Experts of a small language model: 160 experts in each of 4 layers, a shared expert of 128 neurons.
Below are experts of layer 4 (counted from 0) of a mixture-of-experts language model. Rows are named router (the router's row for the expert) and show model dimensions 128-191. Each number is 500 + 40 x the weight over its row's rms, rounded and kept within 0 to 999. Numbers have three digits each.
After each expert's rows: "mostly gets" lists some tokens that are sent to it at least half of the time. This comes from a sample of Wikipedia text that the model never trained on.

# expert 145
router:486463468474535545498498605490462595482500488463467467557457487525490537455508474467517468501522569535526563500522410491538482513483488560496425505534490564435509493446511493507377488448494513
mostly gets: "began ", "born ", "served ", "was ", "located ", "died "

# expert 34
router:519549418516488522526458482480452542494489539465531495489505518459484486494506529581492475519518491474490452502424506461509503514470523598507495553533526575482499546432423502456572524506542527
mostly gets: "have ", "would ", "was ", "been ", "has ", "were "

# expert 96
router:484514531461483508529542485523490607493487455506554578464427392528526518524533436484486538558482551481489445562553533550501468496562522482478472496529518489409466469512541483498427477541518544
mostly gets: "== ", "=== ", "\n\n", "also", "See ", "=="

# expert 82
router:519483523570528498468522540525512509518489488488458512439503524526486547564412547485525491500440530479494512448404478530521567563466507411466551571496478521554467481521405518453449477535493569
mostly gets: "197", "D", "198", "199", "201", "200"

# expert 66
router:528446535525505518565529496539535456510508568406527471525461427504534523546504527521470469435477482489460458548478542510531508463515466578440486426450524451499534443516486458473536578479569505
mostly gets: "w", "W", "Sw", "Pet", "won ", "sou"

# expert 153
router:539496487445542540587516458438531494500462514541490541527510499568456459428515514589481508494527469517511536520421464427525494501436525445469553545492514560557519544477495517549541509477510480
mostly gets: "sion ", "ement ", "earch ", "ism ", "ture ", "life "

# expert 57
router:463451493486469480459431562567541546436564573524451505463484514507561444505549419468497492510489542529445507435515472515500458573446481420488542482479543519476474421423442517508488440437466505
mostly gets: "Thom", "Mal", "Col", "Wil", "Sch", "Kh"

# expert 86
router:520471521479533541517492489522470468482484422454495484543439537420544410544473517457560542484496449497454463543460558540516529502545465452511505540475488432475520438470523479470482476454485563
mostly gets: ".", "=", ";", "syst", ").", "sit"

# expert 0
router:504437501524428536433469502398472535484464483558436488491526476502509529503532476512489571534562506539494413507501473523496491547449585530512431448487575516544519491511438532553537520524487516
mostly gets: "their ", "The ", "the ", "his ", "His ", "new "

# expert 9
router:538436477487501485441504535536409511482457520539478525414522452462500529516458539436452465541438519436587469483579486575475483529518492531494447521493562461456508479536501531555478516509487501
mostly gets: "—; ", "(", "- ", "[", "; "

# expert 18
router:450532481551549532447536465449567520529553441560527490569516473489487449532498467494465444522518498483552539489506478461541461586548488536422429432469480583517493527505472512473470517487569504
mostly gets: "=== ", "== ", "• "

# expert 108
router:456438592453462486561460568487484496469556466438487516500446500489539539529550515469452521517462502520487484531582471530513505490529498514562430477506492495455456458504510536484457511517511481
mostly gets: "yl", "illi", "ry"

# expert 138
router:534461518540517541520498489534458447536497494451514469503460467515542442522452461518542543459523459446478462563537500459451467472503450446545516584510474506499534438457520464554438527509503504
mostly gets: "). ", "University ", ". ", "\". ", ".\" ", "., "

# expert 73
router:556495575505513528520499481466534494489508482538522562527489512497483509455551538526501448529555523491518461457467458446519509443468553489507515565492491504514538561508551539476516506419489466
mostly gets: "ball ", "game ", "family ", "Cup ", "city ", "town "

# expert 27
router:524484453498390482516481486557424518470507533464467497543542522446476502551506562556469490531432501495507537455497481536461483524510431484514558473532521484502505558430504501567449514532568435
mostly gets: "of ", "about ", "within ", "for ", "around ", "between "

# expert 42
router:459501484427465546535503509496474506490486585522477476554415566603551479510475434521474499538460485531519592510442440500543537517483470507492555435460515504464462514523485501520528577485519464
mostly gets: "  ", ".\" ", "\n\n"

# expert 26
router:495469551547484563475390475392488527526524504565542463463448506490543495547476541481491562427516529457494471484499490539485498542525452542479545457501492508514536489536567442510550478456547453
mostly gets: "), ", "\", ", ", ", "', ", "including ", "., "

# expert 101
router:465519527472535535474545541500466467447478512401461512559481444470528459434468487484440573469567509512478505474464441517489500470466433542529556520542515550558518480491546507514562510428512465
mostly gets: "\"", "..", "'", "e", ".\"", "au"

# expert 89
router:437586489539525531480515425469570408544500524597521459512527531496481556537518530460441517454523533539510448547601537498539522470508438448476487537479468515501538519482562515522428497471484484
mostly gets: "three ", "several ", "four ", "suc", "two ", "five "

# expert 91
router:433438564509466494527480522491526511538502433528476541512454545515498441491509479508482494410554432509506509589520535551419513476500469531549492506579515453452553503451548432526553496448590445
mostly gets: "', ", "., ", "), "

# expert 110
router:536438482530534523481434389506515443457556483439542472478477496479510461542453440419538520570476491444591462449473462504478464490447514457511533530424493493470462520433531461519514494488512455
mostly gets: "pro", "—; ", "−", "| ", "+", "; "

# expert 4
router:449488504543507456532506481500481522466482505460450528417484579471468475549546520548500480499449462523571547536531478506470548484550487535453471569464519465521498478523559449469543502461448524
mostly gets: "Born", "• ", "opul", "ordin", "N ", "km"

# expert 44
router:480488536532480557503427479488538514527495504519437510489482536473442502567427533456480513491523560461501489535456481514484517573459471490552536535506570528477523483480493514485545520485499460
mostly gets: "); ", "were ", "being ", "been ", "including ", "was "

# expert 127
router:534508484484525538523469461574458480511509450546580558552561491504417517402462540604527481489496467502534518475567461493441451517535594434530474458555477478499495495537502508469517539466549533
mostly gets: "& ", "and ", "Music ", "Best ", "or "

# expert 37
router:507490509528421523423495558445471541415517489451479497440504470470557526484534504555547545526545448514457453475504550521509488539454546525466474457466566470537535472509471548535500510490543471
mostly gets: "the ", "The ", "their ", "his ", "His ", "her "

# expert 51
router:501519536504518507459479432490454465467489531583468505521486522475479486497476445429500497511518495434471451560532526514528497447502572529493546535463515477532456428556502576582434483542446476
mostly gets: "10 ", "28 ", "|---|---", "13 ", "11 ", "14 "

# expert 8
router:519498490511444518530446524530534563533484520514532537487549514581528481495579524490458549495425523521457519461498488516429500605485479488493480456503529549519498447502446461504538495478480468
mostly gets: "H", "Fr", "F", "Char", "Alb", "Y"

# expert 28
router:539480536492524489535540496576473451480463451510549509504529491440464484551448470495520467504461465425455465501533578529484458451500580482455499526451467498448472449502495543478488495516445472
mostly gets: "|---|---|---|---", "|---|---", "F ", "W ", "L ", "G "

# expert 24
router:567461511419539504506567476546518485526434518504562506512536498526487513516557543418436529556478439502486578446531493495546474549499502531468464508481482502424504513486451521465481462444503435
mostly gets: "by", "ollow", "buil", "fir", "ong", "su"

# expert 120
router:450502580515506469530449540550539554454497503544475528416554527504507436473577452547445475452436499494531508474486478443462396554487485412547496492475483512421496442481529402456512435481511520
mostly gets: "N", "V", "St", "C", "Gr", "Rev"

# expert 46
router:457519484525530503524476465462508473514478553544520447521503537504481479528463469441460495446550460497465450532587584512534473483508507496518548519453484454495505540493528534591432429486401428
mostly gets: "30 ", "27 ", "28 ", "29 ", "31 ", "50 "

# expert 122
router:490489568489497558494405522403438525520563483530492466480436523501490485473481539547440568481540487477475468463522480481493499482574479453463544522504459502467508463504543458550506486480523481
mostly gets: "\", ", "city ", ", ", "now ", "station ", "town "

# expert 131
router:487512566443543531481537569482588506561549479500569563463477493487539476467491548590500520487481487527454477471441510451520484543449560504493531446484543497457486523548516456552402549472475536
mostly gets: "New ", "eb", "Gre", "exp", "Austral", "Canad"

# expert 72
router:506505457553404489473439470482472513452486494434536506498416526477499485558462495523525503475441567532516497421561482510529485467505509470530456524465502393574495488532479579542464485540441471
mostly gets: "In ", "during ", "until ", "since ", "On ", "before "

# expert 94
router:507492533485549497576505463528400438500466511520561488484556506481484504551544530502475476486521528441486496529489445499546483529506610512436415463522461536544488492451451494557488497538525566
mostly gets: "R", "Dav", "ock", "She ", "urr", "No"

# expert 142
router:480574534548486500533521466399551483490454562488510477523501482557492504495496485531522534483442474505464580509513468597512520521401503502486572474504505523424481554532444501472487491566466511
mostly gets: "descri", "pre", "Tim", "larg", "vill", "giv"

# expert 85
router:517524403441497467489546505530467522474564504507507481526554519496511519471543516504474482520529505535471500548483560527481466456568529535531483518519490471497454487579573494559492548528503517
mostly gets: "er", "thor", "ator", "ier", "ian", ".\""

# expert 102
router:478404542538511470512449503515501465498564476583531482489543553427440520570459478421484531490526467482444477476521525525487484487568492525507548436538435457495522418481543530553500508430509541
mostly gets: "); ", "', ", "· ", ") ", "—; ", "G "

# expert 43
router:497513455492525463505520447497456477508517425486515488489548409470500541540463552438521431443497496471569442556510468504462443501510427585543455487515508493507528499505561530497506533535518482
mostly gets: "ar", "en", "ten", "ven", "thor"

# expert 146
router:450459559556442507480442538516566482488484476532530479575439544513573501499496504516505498474570490456501513540602494488543517466544551566506422452540423477511519574473530523490506543483493573
mostly gets: "ear", "ourn", "bro", "forman", "Rober", "However"

# expert 49
router:485484473516474466467502417451469514474506494551488471540491542495468507523473491457478505524535510567513428521537474451471493505495575481485542529445503531528523545482516464519537543547474534
mostly gets: "several ", "three ", "four ", "some ", "five ", "two "

# expert 75
router:462527481466542436502537540490430496532423510500505471506488502409426473456447501465520532519477523527561510474450502496495559502429463462515523542450502509552495509502516479497463498426572508
mostly gets: "199", "192", "191", "201", "197", "194"

# expert 90
router:545498549566518457545457514547536462472467430517513516431539515505522571500476506518594429455479538519509484512513510505519504478459508467436383425547497491570498510503515494456551462583459419
mostly gets: "orn", "enn", "unn", "v", "oug", "rist"

# expert 104
router:496416514497503460520559424466461526380504493574494527479451536452464438556527517506526503550538482469498563453542550493484463514557463515504462556607471452497496535508518534538507511491532492
mostly gets: "• ", "List ", "- ", "name", "Born", "Year"

# expert 100
router:513477535453589512524477477436437485527547581470470444496498435481459466550477473481471480514486483496500474559539538517454497486558495498546519542463569479517426495511512465476485534495491549
mostly gets: "10", "12", "13", "11", "15", "14"

# expert 53
router:523515468483519494525543506550479475477485524464485513518516498435530421520477552479472490426584507496464521499414443564516440459460494524510520491492505457575526468566473515503529488505490534
mostly gets: "ne", "Ne", "e", "ame", "}", "ie"

# expert 19
router:525495525503439516403404507501409465515471476449537468479508495477512525581511507508515458566421533486502511479405580449455488467478523459551516469474502467401483479469492464558481506517476551
mostly gets: "ap", "ast", "ang", "ay", "ow", "ey"

# expert 14
router:488433588486519390473532484560506519524525513507521509469462563434508496500492553461543477533533485549567436475521436466464474532467445486530442518511502517469551545471502480547484524560548548
mostly gets: "ir", "ex", "atr", "oin"

# expert 32
router:533482517476497516504431586435528508472527542501533476591453425466544576476460573505513489552456559544517495553466465577515564520527505557506470499526528513526385519542569542496547513480433506
mostly gets: "tion", "ations", "tions", "ment", "ents", "However"

# expert 21
router:510512478441527516542568491473468529549465460414501489515539511462489476450476562410541542445506449477461570503517459494596561515518460509503444488531437463546576519525548494480562521430494515
mostly gets: "o", "lo", "x", "ut", "addi", "che"

# expert 48
router:473451517476420560479505465463484483450470487506536436565520444525485537493496569454508563546586557503512489536567451531544472510448588433565539491491488541489497543550538504512493473519507472
mostly gets: "ical ", "tional ", "ial ", "tical ", "itary ", "ational "

# expert 60
router:473490477498562473460404418456538507550493537562522516490452473585442494491520481464473513513523473488576495458504510541439503525537506518532485409545518516490524467507500466531527490471496448
mostly gets: "=== ", " ", "| ", "= "

# expert 23
router:559521491495521495472480486534546526486446494441432433535559560551561561504517501549584542479501528497523476503468602448476557510455458503508561523469510484517565504436555435485526461562522508
mostly gets: "Ar", "reg", "as", "bas", "Mag", "feat"

# expert 141
router:498505430449474518530487523477525511525526469475485491512471437515496489463502508575516509530491472556512458417472469419471501473469481530439534532538495596467501528532553506428518496573563545
mostly gets: "He ", "who ", "It ", "would ", "has ", "She "

# expert 136
router:546418503523485528541548489542558502561532517542536463478537482517479523434482498490479496500489435481480492462528541411508486457473476424487565555479458493467531444517546485508496491502519501
mostly gets: "States ", "League ", "V ", "R ", "War ", "M "

# expert 88
router:506484559555518517507537453445431508494517599539501468498528531509507468530458549462515501551439441433614421537551513500522496484546502574470552498493511471568450523524501521444498536580475494
mostly gets: "100", "00", "58", "53", "59", "43"

# expert 126
router:483489461509425484493435444514516518489490576565505454501477487566582521541518454548541541482446472504462482502497499475426458499476479500422454478461510520490463510495547449503541496550473501
mostly gets: "which ", "when ", "while ", "though ", "that ", "\". "

# expert 58
router:527480480470406496513428466596448504422505480472486493479498523480499491480547513587470485463419545527497517393525511581506455488487537479538488511535492449511520524462486532570467482537499443
mostly gets: "In ", "during ", "On ", "between ", "from ", "within "

# expert 35
router:442538583486458468498551557535489507441470506478522474545476508532544531573512509512488526588455448494484499479467458453452489445460454472532576506536506571494481553586492522508464546511523513
mostly gets: "Or", "Mus", "Bo", "Democr", "Sen", "mus"